config = dict(
    num_hidden_layers=13,
    experts_per_token=2,
    d_expert=128,
    router_score='sigmoid',
    balance_loss=0.00517,
    learning_rate=0.00344,
)
Below are experts of layer 10 (counted from 0) of a mixture-of-experts language model. Rows are named router (the router's row for the expert), up (a neuron's input weights, with its number) and show model dimensions 32-63. Each number is 128 + 24 x the weight over its row's rms, rounded and kept within 0 to 255.
Before each expert's rows: a language model's description of what the expert responds to; "mostly gets" lists some tokens that are sent to it at least half of the time. This comes from a sample of Wikipedia text that the model never trained on.

# expert 13
Latin species-name pieces in taxonomy lists (Coccinellidae, Malvales), table separator rows, and heading markers like ==See also== and ====.
mostly gets: " also==", "|---|---|---|---|", "|---|---|---|", "idae", " Animalia", "|---|---|---|---|---|"
router [127 139 138 155 114  95  94 134 113 145 160 148 132 133 110 180 132 102 136 132 142  96 117  92 109 112 126 117 117 117 114 155]
up0 [ 91 175 149 132 136 100 129  97 155 100 128 116  91  98 124 124 160 131 146 135 156  94 132 118 144 132 112 115  87 161 146 125]
up1 [154 108 115 111  98 144 116 111 124 106 131 131 116 136 163 143 154 132 103  93  76 142 150 167  87 131 123 131 131 106 124  92]
up2 [144 124 109 146 129  93 154 118 142  88 113 118 130 144 126 157 145 113 117 134 190 170  98 120  86 141 104 104 138 133 128 176]
up3 [176 132 168 122 120 183  99  76 110 122  85 122 129  88 124  96 117 103  94 106 164 153 153 156 144 129 116 106 103 104 132  83]
up4 [142 135 119 118  97 125 119 155 130 158 115 106 108 144 143 137 128 114 183 121  98 133 137 125 157  58 136 101 122  93  71 132]
up5 [111 172 141 142 116 121 129 106 122 107 145 130 133 167 125  98 138 153 109 147 118 132 119 119  84  77 148 104 103 138 150  95]
up6 [126 134 153 148 150 145 164  79 143  84 114 146  87 134 178 149 147 119 132 157 105 141 121  98 104 134 122 103  86 136 158 100]
up7 [142 150 123 139 177 118 162  84 103 117 128 157 158 114 119 117 105 165 143 136 169 138  87 128 123 118 130 179  97 130 105 146]
up8 [112 142  87 132 114 125 146 132 138 123 125 103 161  74 148 145 107  98 138 129 109 148 109 144 107  88  82 141 137  79 176 112]
up9 [123 155 106 145 134 139 122 166  92 150 143 116 111 163 133 130 139 101  93 145 147 138 121 144 101 147 149 133 145 138  80 113]
up10 [123 125 111 139 127 132 107 107  78  84 144 115 107 141 135 141 148 162 155 107 128 101  97  86 123 118 127 108 113 117 145 162]
up11 [152 134 157 129 120 134 116 104 138 137 131 106 116 168 112  87 171 166 142 163  83 151 147 156 115 134  98 118 135 109 101 152]
up12 [ 98 127 142 106 138  98  98 135 136 163 142 122 102 100 122 141 147 123 135 179 116 101 172 133 176 111 196 113 138 118 129 116]
up13 [159 136 119 138 140 159 154 163 107 138 165 118 110 116 129  97 143 118 122 142 168 179  71 140 161  82 133 123 125 168 140 113]
up14 [130 144 111 124 108  90 126 164 123 127 122  87 146 147 123 100 142 118  77  91 125 117 130 115 108  97  88 130 142 143 143 150]
up15 [ 98 104 115  97 158 121 132 169 101 147 159 144 149 106 134 125 123  79 134 144 109 114 120 122 132  93 112  99 115 115 134 167]
up16 [188 137 149 143 134 114  99 119 157 139 132 145 168 144  87 120 120  95  79 131 134 130 110 131 125 122 143 142 127 149  92 134]
up17 [ 74 136 157 136 149 135 151  99 157 135  96 130 137 154 154 110  94 147 119 139 149 105 164 116 101 121 158 154 158 146  59 127]
up18 [125 129 123 126 181 130 124 109 158 138 136 147 122 132  84 148 180 129 135 142 108  95 174 136 123 142 164 152 138 120  99 119]
up19 [161 110  98 129 123 150 123 120 113 123 131 114 163  90 144 165 128  79  96  82 140 127 113 130 108  99 151 128 133  98 160 151]
up20 [103 106 159 157 105 167  92  88  93 162 121  78 108 100 109 135 132  86 165  63  92 129 111 102  81 123 143 118 129 150 124 140]
up21 [119 140 130 144 101 158 120 115  96 128 156 166  99 156 127 124 124 159 110 152 168 145 115 125 106 151 130 117 135 126 103 117]
up22 [102 138 109 141 177 147  95 147  84 113 118 126 143 114 128  95 121 131 128  78 123 128 126  76 119 106 148 127 142 135 135 155]
up23 [ 99 151 104  99 133 175 144 199 139 183 185 133 135 130 120 124 156  58 187 113 124 146 137 114 144 144 115 103 120 137 139 151]
up24 [ 86 115 169 171 119 135 134 134 132  93  97 107 148  85 108 171 111 151 144 160 137 130 138  78  92 102  71 113  95 145 157 138]
up25 [ 98 158 163 134 140 122 113  84 104 157 111 107 158 177 144 128 116 146 107 163 132 159  93  86 155 109 126 140 112 122  64 127]
up26 [116 157 156 135 136  87 154 133 171  99 136 112 131  87 143 118 126 149 121  81 105 120 129 109 116 169 102 119 134 124  97 107]
up27 [ 90 156  75 140 129 135 132 130 115 141 117 112 100 112 115 177  99 164 148 122 126 144 132  76  81 122 108 143 145 132 105 156]
up28 [114 137 162 102 100 108 111 126 151 114 117 117  73 135  69 138 106 126 140 155 112 130 157 131 158  80 119 129 144 145 105 106]
up29 [118  99  85 117 185 128 164 125 174 146 180 121 108 122 116 140 137  90 147  95 118 107 146 135 140 197 135  99  99 138 137 118]
up30 [136 150 148 125  99 101  99 103 170 111 125 150 155 133 105 164  92 119 134 136 159 146  96 111 123 133 107 119 165 112 163  99]
up31 [161 120 161 141  98 153 154  98  89 144 139 106 106 124 114 132 153 143 150 137 116  79 134 154 129 149  89 131 114 110 141  61]
up32 [ 96 128 134 112  81 137 106 135 145 143 165 140 108 184 124 161 132  89 122 133  96 124 124  98 102 121 102 128 105 131 139 123]
up33 [127 111 114 109 130 161  97 121 172 146 117 113 119  67  83 155 113  83 114 119 123 149 137 118 102 135 134 114 146 159 135  92]
up34 [156  88  93 145 156 138 124 120 150 118 126 132 143 146  67 149 131 138 107 127 134 119 120 131 139 119  92 117 104 125 146 108]
up35 [121 191 122 108 135  67 157 102 122 136  87 108  98 200 121 108 110 112 106  80 107 132 159 144 156 115 126 108 107 156 123 144]
up36 [156 169 107 142  74 146 121 110 124 184 144 118 132 146  97 160 108 108 119 140 130  97 108  83  86 118  98 133 119 130  91 143]
up37 [164 167 122 132 109 138 115 140  76 144 119 138 120 153 109 106 164 170 138 165  84 130 109 159 107 141 147 155 138 116 110 133]
up38 [ 57 113 109 142 124 182 135 111 100 123  99 159 146 138 161 119 134 140 103 143 180 151 111 143 116 105 129 119 128 109 119 143]
up39 [106 126 115 122 120 122  87 171  73 118 171 114 132 179 141 154 115 115 124 114 155 128 117 150 115 122 151  93 112 125 187 152]
up40 [111 135 102 125 127 113  94 144 135 133 113 137  78 133 133 130 133 141 154 118 135 110 118  92 154 148 113 100 140 107 155 141]
up41 [158 130 140 145 145 130 142 144 148 113 132 131 134 119 141 113 132 123 137 130 158 146 129  89 143 123  96 139 131 118 134 127]
up42 [168 115 196  88 102 173 112 137 140 167 163  92  95 149 179 159  88 176 153  97 110 122 126  99 112 134 142 120 135 136  88 102]
up43 [204 103 123 120 112 109  89 138 136 155 159 126 125 125 151 142 141 137 127 145 123 157 194 130 106 139 173 115 141 132 156 186]
up44 [163 158 178 164 119 113  83 115 154 120 134 122 145 109 119 145 162 111 135 108 117 145 130 121 115 137 132 119 104 116 103 138]
up45 [163 140 155 130 139 143  97 124 157  99 112 158 164 154 141 136 116 135 136 129 132 152 168 110 146 153 132  86 130 107  61 101]
up46 [132 120 129 122 121 152 145 144  85 103 148 130 147 179 105 122 113 111 144  86 114 134 130 107 125 113  82 143 117 122 134 150]
up47 [105 121 140 137 155 109  93 104 130 119 102 159 143 123 124 125 120  94 144 121 136 135 149 122 150 110 159 128 127  96 140 110]
up48 [107 120 176 119 144 155 132 126 118 164 150 169 137 128 113 154 155 121  88 163 134 163 115 140 135 138 149  81 121 103  96 120]
up49 [119 168 148 135 101 151 136 143 112 146 129 147 111 185 112 127 150 102 140 147 147 129 168 126 112 155 129 100  92  82 101 117]
up50 [ 77 103 149 120 188 110 135 166 134 136 148 112 113  94 128 149  98  89 154 118 150 128 110 138 142  95  86  90 147 133 118 145]
up51 [ 81 154 104 142 113 135 159 147 121 151  90 112 134 165 101 114 144  78  92 148 129 103 179 102 120  86 142 132 124 170 132 136]
up52 [125 136 133 143 132 102 147 114 139 164 137 140 113 147 197 107 120 116 133 125 129 163 109 183  97 157 116 141 123 101  79 110]
up53 [146  98 139 132 151 104 106 114 101 131 133 136 119 147  97 125 155 158 128 150 114 140 143 147 115 124 183 128 142 116 136 138]
up54 [ 76 103 144 110 133 122 179 137 127 146 125  85 126 140 138 148 138  89 145 126 131  78 131 100 141  99 131 161  72 155  95 149]
up55 [119  98 169 128 117 135 102  97 105 122 178 128 156  97 161 150 149 133 116 155 147 117  72  96 135 188 104 113 117 117 106 133]
up56 [108 131 142 137 118 134 112 113 134 102 113 159 139 132 144  89 145 132 123 137 121 150 141 137  99 107 101 161 124 120  99 124]
up57 [132 168 159 132 138 141 114 144 143 165  91 133 133 139 131 121 152 165  88 125 156 123 158 110  96 161 146 163 161 120 143 161]
up58 [149 115 127 146 133 126 151 103 116  81  83 143 135 100 127 131 173 130 127 159 118 116 138 119 105  86 161 116 111 153 119 144]
up59 [127 141  95 119 136 158 171  95 164 145 175  88 129  90 178  69 142 138 151 105 109 109 129 121 146 124 121  98 146 131 111 168]
up60 [114 147 130 148 123 130 152  98  81 119 144 153 124 115 189 131 137 178 117 110 130 137 107 130 125 122 146 146 116 120  72 134]
up61 [ 99 185 134 111 157 157 151 157 112 124 116 158 107 126  83 132 161 167 118 189 126 116 139 131 154 123  98  89 138 118 122 103]
up62 [133 188 142 147 117 117 120  86  54 183 114 144 129 106 129 112 138 134 142 167 125 112 125  96 140 139  78 120 124 135 110 109]
up63 [ 84 105 108 144 136 144 100 130 107 116 151 142 145 125 196 106 157 145 122 137 151 172 151 103 157 147 107 123 147 130 116 188]
up64 [ 95 109 106 177 109 137 143 132  87 172  99 125 133 127 117 150 148 133 128 122 141 129 117 117 103  86  96 134 135 114  93 164]
up65 [ 75 116 136 138 147 154 116 136 127 100 134 154 116  86 142 107 112 102 126 104 129 129 103  90 120  86 124  93 117  96 117 139]

# expert 31
Prepositions right after verbs or nouns in prose, such as of, for, by, with, per, between, plus degree and currency signs in coordinates and prices.
mostly gets: "′", " per", " trans", " between", " $", " Trans"
router [112 128 119 126 167 138 124 118 115 154 108 157 118 151  91 142 153 116 118 121 121 122 123  89 133 131 124 130 115 112 116 130]
up0 [159 121  56 107 121 133 147 116 119 140  92 142 169 165 153 127 126 134 136 121 133 118 111 112 154 113  95 135 135 160 133 125]
up1 [138 162  98 108 142  80 100 176 116 104 132 176 149 137  64 102  97 140 138 155 126 111 125 116 136 110  93 162 157 146 142 154]
up2 [152 111  94 126  85 110 119 107 142 146 132 148 127  86 100 168 129 105 126 126 158 161  97 123 114 111 140 116 114 122 144 118]
up3 [137 163 146 109 128 157  85 108 109 178 166 125 131 113 155 122 126 150 137 131 135 119 158 144 174 128 123  94 133  80 147 156]
up4 [100 139 153 181 161 126 109 117 109  97 112 124 148 112  97 132 146 149 139  91 150 113 110 117 126 122 145 109 130 102  84 137]
up5 [124 117 180 159 119 156 154  83 159 140 149 162 126 121 123 134 139 116 112 131 122 149 113 100 101 123 127 103 151 124  82  69]
up6 [141  85 171 115 115 103 111 128 126 171 112 131  97 134 111 138 132 121 141 125 124 153 181  99 149 159 118 133  97 111 166 135]
up7 [100  97 134 128 124 160 108 150 142 106 176  94 155 124 136 164 137  86 138 152  99  85 109 138 128 157 157 128 161 125 173  98]
up8 [127 127 137 151 151  91 137 103 126 118  99 167  64 137 120 125 112 139 128 128 105 143 122 143  99 136 162 186 115 121 123 116]
up9 [132 130 146 149 133 146  97 137 138 121 135 154  91 116  87 125 118 138 170  72 151  98  70 146 118 111 161 119 157 118 103 132]
up10 [132 117 117  86 105 170 129 151 133 107  97 165 138 131  90 139 136 114 151  85 158 167 123 103  89 150 110 144 128 146 128 118]
up11 [126 119 129 122  80  99  94 130 128 130 132 143 125 118 118 154 103 137 140 132  71 101 102 135 163 156 114  81 171 120 123 143]
up12 [134 143 159 105 109 134 120 127 159  91 108 148 139 116 121 108 158 114 171 111 132 114  98 129 115 178  99 125 102 126 100 126]
up13 [142  81 157 115 188 169 107 150 135 138 120  80 121 149 112 125 147 110 147  89  95 141 118 108 148 119 129  82 143 143 104  90]
up14 [106 131 108 148 122 149 128 156 132 135 115 165  92  95 110 134 154 123 159 134 123 182 172  99 113 146 117 111 143 145  95 156]
up15 [125 121 135 163 121 107 138 163 134 141 143 113 146  89 144 134 102 176 147 143 152 131 144 108 112 149 103 159 116 144 130 162]
up16 [ 83 133 101 164 111 137 124 112  96 163 134 161 135  94 112 117 146  92 159 146 147 157 127 151 163 140 179 151 131 167 110 137]
up17 [163  81 161 127 115 171 125 123 108 140 154 115 106 127 116 154  77 127  68 133 155 137 114 127 120 103 156  97 158 152 142 121]
up18 [145 108 148 144 101 125 114 119  82 104 128 148 128 125 141 125 115 165 129 124 188 131 131 118  92  97 160  92 167 110 128 129]
up19 [126  97 152 143 167 126 153 122 142 153 130 123 131 115 107 123 148 132 113 153 132 108 127 125  99 110 109 127 124 104 118 146]
up20 [135 123 148 144 160 131 123 119  61 140 122 142 145 112  95 160 124  99 103 154 148 115  64 136  83  95 111 115  94 146 138 104]
up21 [169 122 155 109 131  87 122 100 126 137 106 155 133 104 137 128 128 123 114 105 102 128 149 123  89 110  66 153  83 144 128  89]
up22 [ 97 141 120 121 131 150 144 107  96 129 108 136 106  94 120 133 130 139 101 103 187 146 144 106 120 102 137 177 130 137 104 126]
up23 [109  73 166  98 155 155 119 117 145 162  93 106 108 103 157 133 126 106  71 136 153 155 168  95 121 159 100 124 141 134 136 169]
up24 [157 110 132  92 193 137 149 116 174 127 159 132 134 155 127 136 119 137 119 117 193 114 149 140  98 105 145 123 137 162  86 122]
up25 [151 130 130 145 101 158 106 145 127 158  74 126 116 129 157 172  99 119 113 143 158  97  98 138 111 142 126 128 120 164 130 108]
up26 [150 147 118 136 117 116 140 102 153 131 145 109 174 128 123 155 154 146 139 109  88 167  89 132 150 179 106 126 159 108  95 138]
up27 [148  94 116  82 112 120 168 154 107 144  72 112 127 158 133 114 161 133 151 119 174 121 118 156 168 133  79  99 184 122 108 144]
up28 [105 141 114  92 121 166 102 138 139 107 120 104  83 143 123 106 171 158 123 138 153 129 146 131 152 149 131 142 126 101 134 154]
up29 [112  88 102 109  97 143 149 138 158  89 111 149 153 123  97 146 107  86 130 114 132 157 151  90 120 105  93 120 116 136 142 161]
up30 [114 130 120 119 153 118 135  94 142 133 164 129  99 111 141 119 100 126  86 116 113 133  97 133 179 143 130 105 145 113 136 173]
up31 [125 110 166 124 155 120 156 155 122  91 124 137  90 135 103 117 163  95 135  88 145 170 153  79 125 131 140 177 143 145  93 145]
up32 [ 75 127 179 150 129 130 128 117 119 158 122 132 151 153 127  95 167 111 104 119 136 119 141 127 134 101 112 135 104 105  96 103]
up33 [182 167 135  92 155 141 139 131 143 131 157 162 123 156 126 147 191 130  87 129 146 152 133 122 158 176 109 102 108 118 128 129]
up34 [122 111 188 138 153 124 112 150 141 131 121 129 121 145  86 115 151 130 118 126 161  92 101 143 164 121 105  91 136 136 118 131]
up35 [156 147 149 168  94 117 124 139 134 175 153 129 122 142 109 139 133 129 108 129  81 125 128 107 104  93 135 130 124 139  91 125]
up36 [ 87 156 120  73 128 148 101  94 136  99 141 151  85  82  75 128 116 112 139 122 126 178 105 123 139 121 147 156 130 140 128 100]
up37 [109  99 137 129 133 123 134 167 166 145 107 129 112 127 120 138 132 140 122  75 152 124 153  92 139 139 108 128 158  84  78 130]
up38 [124 139 150 133 105 162 137 116  52 177  92  96 134  98 131 157  83  92 113 140 185 125 196 122 157 161 152 122 150  84  86 144]
up39 [138 153 118 124 135 142 142 153 113 119 100  96  99 136 119 147 164 118 113 148  92 148  90 134 143 108 166  99 108 133 151 133]
up40 [108 132 149 156 177 157 113 120 142 150 148  65 142  88 161  72 144 108 130 108 150  79 149 110 125  98  90 114  93 114 122 126]
up41 [143 169 108 175 162 165 130 179 127 116 175 145 133 149 144  86 147 106 151 131 104  92 113 111 139 149 126 114 121 140 137 141]
up42 [ 97 163 105 123 176 140  71 167 143 110 143 127 120 129 178 109 116  98 123 133 156 106 122  99 136 170 163 151 130 131 124 121]
up43 [ 83 101 125  79 148 135 136 100 148 109 132 114 128 132  97 129 102 126 146 157 129  95 143 124 147 100 104 171 102 120 139  81]
up44 [164 122 137 127 121 119 123 155  93 144 127 142 107 113 121 170 110 114 104 150 110 144 115 117 149 162 158 131  94  86 139 134]
up45 [126 134  81 154 117 146 121 166 130 113 134 125 163 148 142 135 130 104 131 158 122 104 112 114 157 151 104 118  70 130 164 123]
up46 [142 113 145  71 117 151 106 154 116 164 123 114 151 108 114 144 135  94 158  84 144  88 126 122 128 146 164 143 119 118  80  92]
up47 [136 108 115 121 124 135 140 166 151 138 160 131  93 146 119 165 119 104 158 164 139 129 112 111 153 143 152 142 138 144  71 104]
up48 [115  71 168 103 133 131 130 133 145 146 132 132 126 109 121 136 162  76 138 171 137 103 149 101 144 146 155 117 115 122 127 164]
up49 [144 148  85 171 143 143 151 151 100 124 130 135 146 137 137  91 150 157 140 181 132  99 118 154  78 116 106 127 126 131  87 145]
up50 [176 131 119 167 140 168 132 149 106 109 163 140  80 128 114  98 146 123 125 101 146 144 155 134 151 126  93  81  76 120 126 121]
up51 [105 147  80  92 129 114 139 102 131  73  93 132 155 138 151 117 135 131 114 160 156 141  83 109  73 105 123 125  95  85 151  62]
up52 [103 124 157 181 115 154 134 163 113  89 122 100  95 132 104 110 131 136 103 127 116  90 118 104 134 127 122 102  98 121 140 155]
up53 [130 117 142 118 160 138 133 114 103 122 176 139 112 151 112  88 116 154 117 125 123  81 102 114 147 101 135 113 156 105 143 107]
up54 [ 89 121 111 212 139 115 154 148 121 161 135 166 149 113 107 148 186  94 110 116  77 114 118 142  86 104 121 152 137 142 130  73]
up55 [105 109 141 129 133 114 116 118 139 106 129 144 102 138  89 114  90 155 162  88  76 120 159 157 103 101 127 112  86 108 139 128]
up56 [124 131 162 185 100 106 131 142 132 123 102 143 117 126 111 168 144 109 100 141 157 155  96 138 108 120 103 112 118 113 156 116]
up57 [133 149  82 160 136 142 139 135 122 168 142 135 130 125 115 111 123 117 104 116 118 145 164  92 145 125 142 144 163 114 113 136]
up58 [118 101 124 154 115 112 150 111 131 145  93 129  85 120  80 155 181 124 100 159  97 115 153 140 124 143 126 191  98 130 139 128]
up59 [ 82 103 142 140 132 126 119 129 144 135  97  76 120 121  84 113 140  60 107 130 119 112 109 115  91 139 187 116  88 125 129 126]
up60 [100 134  85 141 105 111 155 137  92 110 135 153 163 108 132 132 113 123 123 139  91 130 144 123 126 139 115 149 153  90 131 166]
up61 [133 117  94 133 150 134 113 110 109  82 133 158 130 149  92 156 167 130 149 117 119 115 127 132 170 147 129 113 112 114 168 136]
up62 [124 142 126 180 109 208 142 130 125 134 115 116 114 139 114 118 103 108 138 105 147 150 172  98 124  82 113 127 123 127  74 124]
up63 [171 129  99  96 143 123 146 102 172 132 157 109 184 121 110 109 172 118 146 123 171 105 162 115 133 102 108 134  83 109 149 140]
up64 [167 140 114 144 132 118 131 125 118 117 124 106 138 131  80 123  99 102 150  88 111 161 159  94 156 151 131  95 176  92 119 106]
up65 [129 112 110  99  82 147 136 111 106 197 112 119 104 165 132  96 110 140 121 134  94 133 136 111  82  89 128 119 130  91 146 139]

# expert 36
Final pieces of country, state and place names, such as Pakistan, Bangladesh, Connecticut, -shire, and pipes opening a table after a heading.
mostly gets: "shire", " Israel", " Bangladesh", " Pakistan", "istan", " Ohio"
router [ 98 156 131 134 147 148  96 113 100 152 132 141 141 121 102 101 136 124 118 128 137 120 138  88 132 135 121 162 117 112 129 124]
up0 [146  88 184 103 135  84 164 124 115 149 142 103 116  87 134 142 130 119  87 153 118 129 138 130 102  93 152 110 107 132 137 157]
up1 [149 117 146 151 149 145 126 143 153 151 138 133 116 152  69 147 127 132 122 131 120  87 159 128 140 143 120 111 122 100 141 111]
up2 [118 102 148 153  91 131 113 146 112 160 150 149 149 117 120 124 182  94 106  74 130 147 135 188  95 109 110  97 119 145 109 115]
up3 [107 128  98 174 173 142 122 149  84 166 140 105 132 127 114 166 125 166 129 141 173  61 118  80 153 123 136 146  76 151 148 164]
up4 [ 83 115 130 122 154 194 149 157 158 129 155 183 157 110 139 117 134 142 100 110 105 134 123 145  98 130  34 110 125 140 143 151]
up5 [148 150 131 187 148 122 136 162 104 166 187 132 132 162  97 135 116 135 129 104 135 116 129 103 112 117 114 148 147 173  84 147]
up6 [164 106 143 101 145 143 123 116  97 100 162  85 122 126 118 157 150  94 155  86 134 139  77 152 117 106 128 129 178  96 129 148]
up7 [126 128 157 115 100 119 145  90 154 105 130 152  99  77 114 157 137 109 111 120 124 113  79 146  85 145 110 108 127 132 110 101]
up8 [155 143 102 157 109 102 149 129  89 180 110 109 158 101 141 124 119 133 112 137 149 106 142 127  99  97 129 143 116 116 139 123]
up9 [105 140 104 104 127 128 108 132  92 142 124 108 151 129 125 102 171 129 117 127 111 142 147  95 126 131 118 144  90 178 113 158]
up10 [104 134  77 135 157  91 130 130 159 135 137 152 143 145 117 151 105 121 149 116 153 122 117 121 116 100  78 147 159 161 144 148]
up11 [116 141  57 151 118 133 137 116 100  97 100 148 119 138  99 113  89 144 116 139 143 150 135 136 153 120 112 176 148 121 121 117]
up12 [172 129 122 136 156 176  81 143 122 115 115 143 125 150 101 146 140 155  98 111 132 100 110 111 107 128 133 112 135 188 154  99]
up13 [150 127 154 157 160 140 101 122 172  99 169 144 102 116 130 141 105 131 143  91 108 154 121 163 103 121 122 105 144 136  93 114]
up14 [153 144 146 153 140  92 135 114 100 127 124  66 112  89 137 130 164 113  97 146 114 148 127 158 121 116 133 151 112 121 104 157]
up15 [ 95 129 127 143 133 108 164  95 122 178 126 122 125 145 138 108 133 155 148 151 133 119 161 127 102 136  78 160  79 122 128 136]
up16 [120 130  81 127 145 140 108 123 115 115 129 138  77 156  41 118 100 148 141 171 110 112 123 107 112 124 164 120 134 117 134  95]
up17 [108 176 151 152 125 136 125  96 177 121 153 107 109 114 127 121 133 151 138 149 148 156 130 142 113 132 160 129 111  84 154  75]
up18 [120 140 119 139 106 131 151 112 135 157 169 150 124 150  66 131 115  96 118 134 140 126 117  96 150  97  74 156 139 118 120  96]
up19 [128 188  97 146 170 169 117 113 136 130 131 139 164 135 110 107 136 111 128 127 138 130 136 149 162 113 108 122 157 115  93 150]
up20 [ 95 111 117 113 156 128 158 140  93 112 156 128 131 126  64 106 144 137 113 127 102 167 130  76 116 165  97 100 179 111 118 133]
up21 [112 149 109 133 163 117 150 147 141 154 104 107 125 111 129 139 131 126  81 133 150 189 168 143 124 167 142 109 157  65 110 128]
up22 [146 110 108 151 124 132 110 148 125 127 158  75 183 109 148 106 150 118 132 114 151 116 163 132 167 118 134 130 123 133 126 104]
up23 [152 152 108 135 179 142 132 107 121 116 121 133 185 146  91 119 150 106 107 130  99 144 167 117 110 155 142 157 142 138 106 180]
up24 [137 131 115 105 159  97  83 151 105 115 127 100  89 153  97 141 115  81 113 135 149 177 153 176 126 122 126 132 150 138 129 160]
up25 [151 148 129 134 129  66 125 108 120  85 145 148 139 158 105 125 168  97 120 157 148 104  81  79  96 119 114 147 140 164 113 125]
up26 [112 154 129 128 124 125 155  97 167 161 162 145 120 144  78 155  93 131 119 139 131 135 120 159  95 128 154 149 143 121  98 127]
up27 [126 140  93 102 114 141 149 120 116 106 157  96 159 160 138 128 148 108 149 120 127 127 116 169 136 143 145 139  45 125 149 138]
up28 [139 149 152 174 114 128 126 117 142 127 141  69 137  85 131 102 156 134 139 109 120 126 105 100 139 153 119 116 114  83 139 151]
up29 [135 152 110 133 146 154 132  93 167 145 168 137 146  78  83 101 133 128 121 116  81 120  85 106 127 173 138 122 150 113 116  85]
up30 [112 105 153 107 160 125 111 157 119 119 159 166 135  90 135 111 112 107 135 148 116  65 143 121 135 157 173 132 171 124  68 198]
up31 [111 130 146 172 114 189 131 154  71 183 144 160 153 133 183 139 151 113 100 118 119 115 179 119 145 109 151 148 111 138  93 168]
up32 [149 142 127 136 102 147 140 131 163 161 113  93 149 130 129 132 123 115  67  96 155 136  84 117  77 128 119 129 101  67 119 162]
up33 [205  82 115  98 159 158 109 182 108 135 170 104 135 148 103 130 124 127 158 129 125 126 162 145 170 122 111 127 120 125 154 131]
up34 [ 91  96 112 142 111 152  87 140 105 127 152 129 128 119  41 144 128 118 133 100 140  93 112 141 128  57  90 173 137 108 133 115]
up35 [121 127 154 163 177 164 117 114 128 139 164  70 154 145 143 174 133 141 124 175 108 112 119 131 144 156 129 129 135  88 105  79]
up36 [159  98 112 155 147 155 134 192 123 140  86 102 134 132 102  94 110 131 154 103 184 138 149 113 150 125 103  94 144 119 152 145]
up37 [129 143 190 141 107 115 113 156 122 113 140 152 143 133 128 130 135 131 190 114 124 146 161 127 132 133 115 138  88 127  83 147]
up38 [117 141 109 117  92 110 129 170 116 155 109 145 128 151  92 124  94 156  90 136 133 128 112 110 140 101 102  95  86 135 120 118]
up39 [ 93 133 149 131 145 121 118 160 139 159 155 112 151 116 127 137 160 126 128 149 177 157 155 113 120 131 168 159 110 145 146 136]
up40 [112 146 111 129 178 119 136 129  88 124  84  90 171 122 138 109 136 135 117  99 150 116 116  97 151 145 125 149 148 132 105 106]
up41 [180 173 115 119 165 144 109 128  85 125 158  88 112 167 110 140 127 182 125 136 134 185  95 122 119 147  75 103 140 137 116  89]
up42 [ 99 118 122 127 144  97 156 124 152 155 119 142 113 112 101 116 121 110 115 119 107  95 130 142  86 112 128  92  97 144 140 103]
up43 [111 149  99 143 144 111 105 195 132  96  77 168 112 139 117 137  88 144 128 111 127 142  58 123 123 123 104 158 194 136 129 123]
up44 [120 116 145 137 165 128  99 127 140 104 171  88  99 136 110  93 130 131  99 131 158 111 167  71 123 127 126 113 107 129 102 157]
up45 [160 144 184 124 127 143 125 178 121 153  99 151  99 160  78 130 133 136 115 102 163 159 126 130 108 116  97 111  86 144  90 168]
up46 [122  90 118 148 183 117 120 140 168 111 146 162 158 158 130 126 122 102 116 112 116 113 136 163 132 162  88 152 110 143 135 143]
up47 [172 120 120 117 153 148 122 107  91  72  72 102 133  91 164 145 134 119 138 133 123 135 145  86 129 145 118 110 110 159  96  81]
up48 [118 162 104 124 149  95 134 127  84 158  77 127 107 151 123  83 129 118 101 107 107 126 147 126 109  92 103 157 115 156 124 110]
up49 [163 178 131 131 151  66 124 117 174 161 133 145  98 118 104 122 121 110 122 106 140 129  97 121  88 151 125  98 161 139 142 125]
up50 [ 98 137 111 158 138 136 147  79  75 144 113 105 143 154  85 160 142 124 111 117 104  86  99  97 127  74  98 135  97 105 108 143]
up51 [128 131 123  83 104 133 107 142 160 129 156 145 122 127  88 125 139 131 127 111 116 127 162 148 102 153 123 111 117 111 106  95]
up52 [137 125 132 162 112  94 117 147 131 125  93 131 171 126 111 115  96  63 106  84 132 117 116 143 137 131 120 111 101 111 149 142]
up53 [160 128 132 105 160 155  87 124 159 143 139 124 107 148 134 142 136 110 155 113 164 154 103 117 140 135 104 122  71 117 127 134]
up54 [121 131 120 147  84 145 113 150 155 116 136 134 124 107 131  67 128 119 143 126 168 120 136 155 146 166  95 150 147 145 139 172]
up55 [136 132 110 118 132 143 148 130  95  97 112 153 164 151 131 121 157 121 103 103 134 133 163  97 137 128 110 132 104 107 105 140]
up56 [152 145 119 103 128 162  78 136 111 113 151 141 150 164 122 108 118 147 146 131 113 103 125 114 139 106 113  93 107 136 136 100]
up57 [131 126  86 120 119 117 132 130 113 146  86 143 176 137 133 124 183 105 162 129 124 116 137 136 157 114 144 115 142 132 150 123]
up58 [ 95 185 117 147 119 167 112 169 150 163 160 132 115 124 113  65 150 120 164 141 126 113 125 133 140 172 104 146 169 122 124 111]
up59 [108 127  95 151 134 150 127 149 128 104 106 123  89 152 101 154 106 136 123 132 171 179  88 129 160 119 111 136 142 118 111 140]
up60 [ 85 107 116  96  99 131 105 125  99  99 151 141 117 144 142 119 101 113 148 163 129  96 127 132 116 131  71 157  84 142 171 119]
up61 [113 130 186 130 128 136 135  88 153 116 123 110 142 126 146  98 131 143 156 134 144 174 153  79  98 133 127 126 140 120 148 127]
up62 [105 129  87 122  97  96 169 106 131 150  94 114 121 129  98  92 157 130  92 130 120 125 113  91 107  94  93 149 114 120 139  97]
up63 [100 127 120 116 124 109 151  79 166 164 105 151 155 110 115 128 130  96  85 129 120 141 100  95  91 118 148 163 112  91 127 129]
up64 [ 83 121 171 109 122 142 132 126 119 103 144 114 149 155 131 164 141 133 144 165 112  91 153 120 111 127 134 144 131 136 127 170]
up65 [113 121 120 122  80 109 101 153 140 145 106 123 112 119 125 149 148  93 130 134  94 163  73 138 136 126 143 156 123 152 116 135]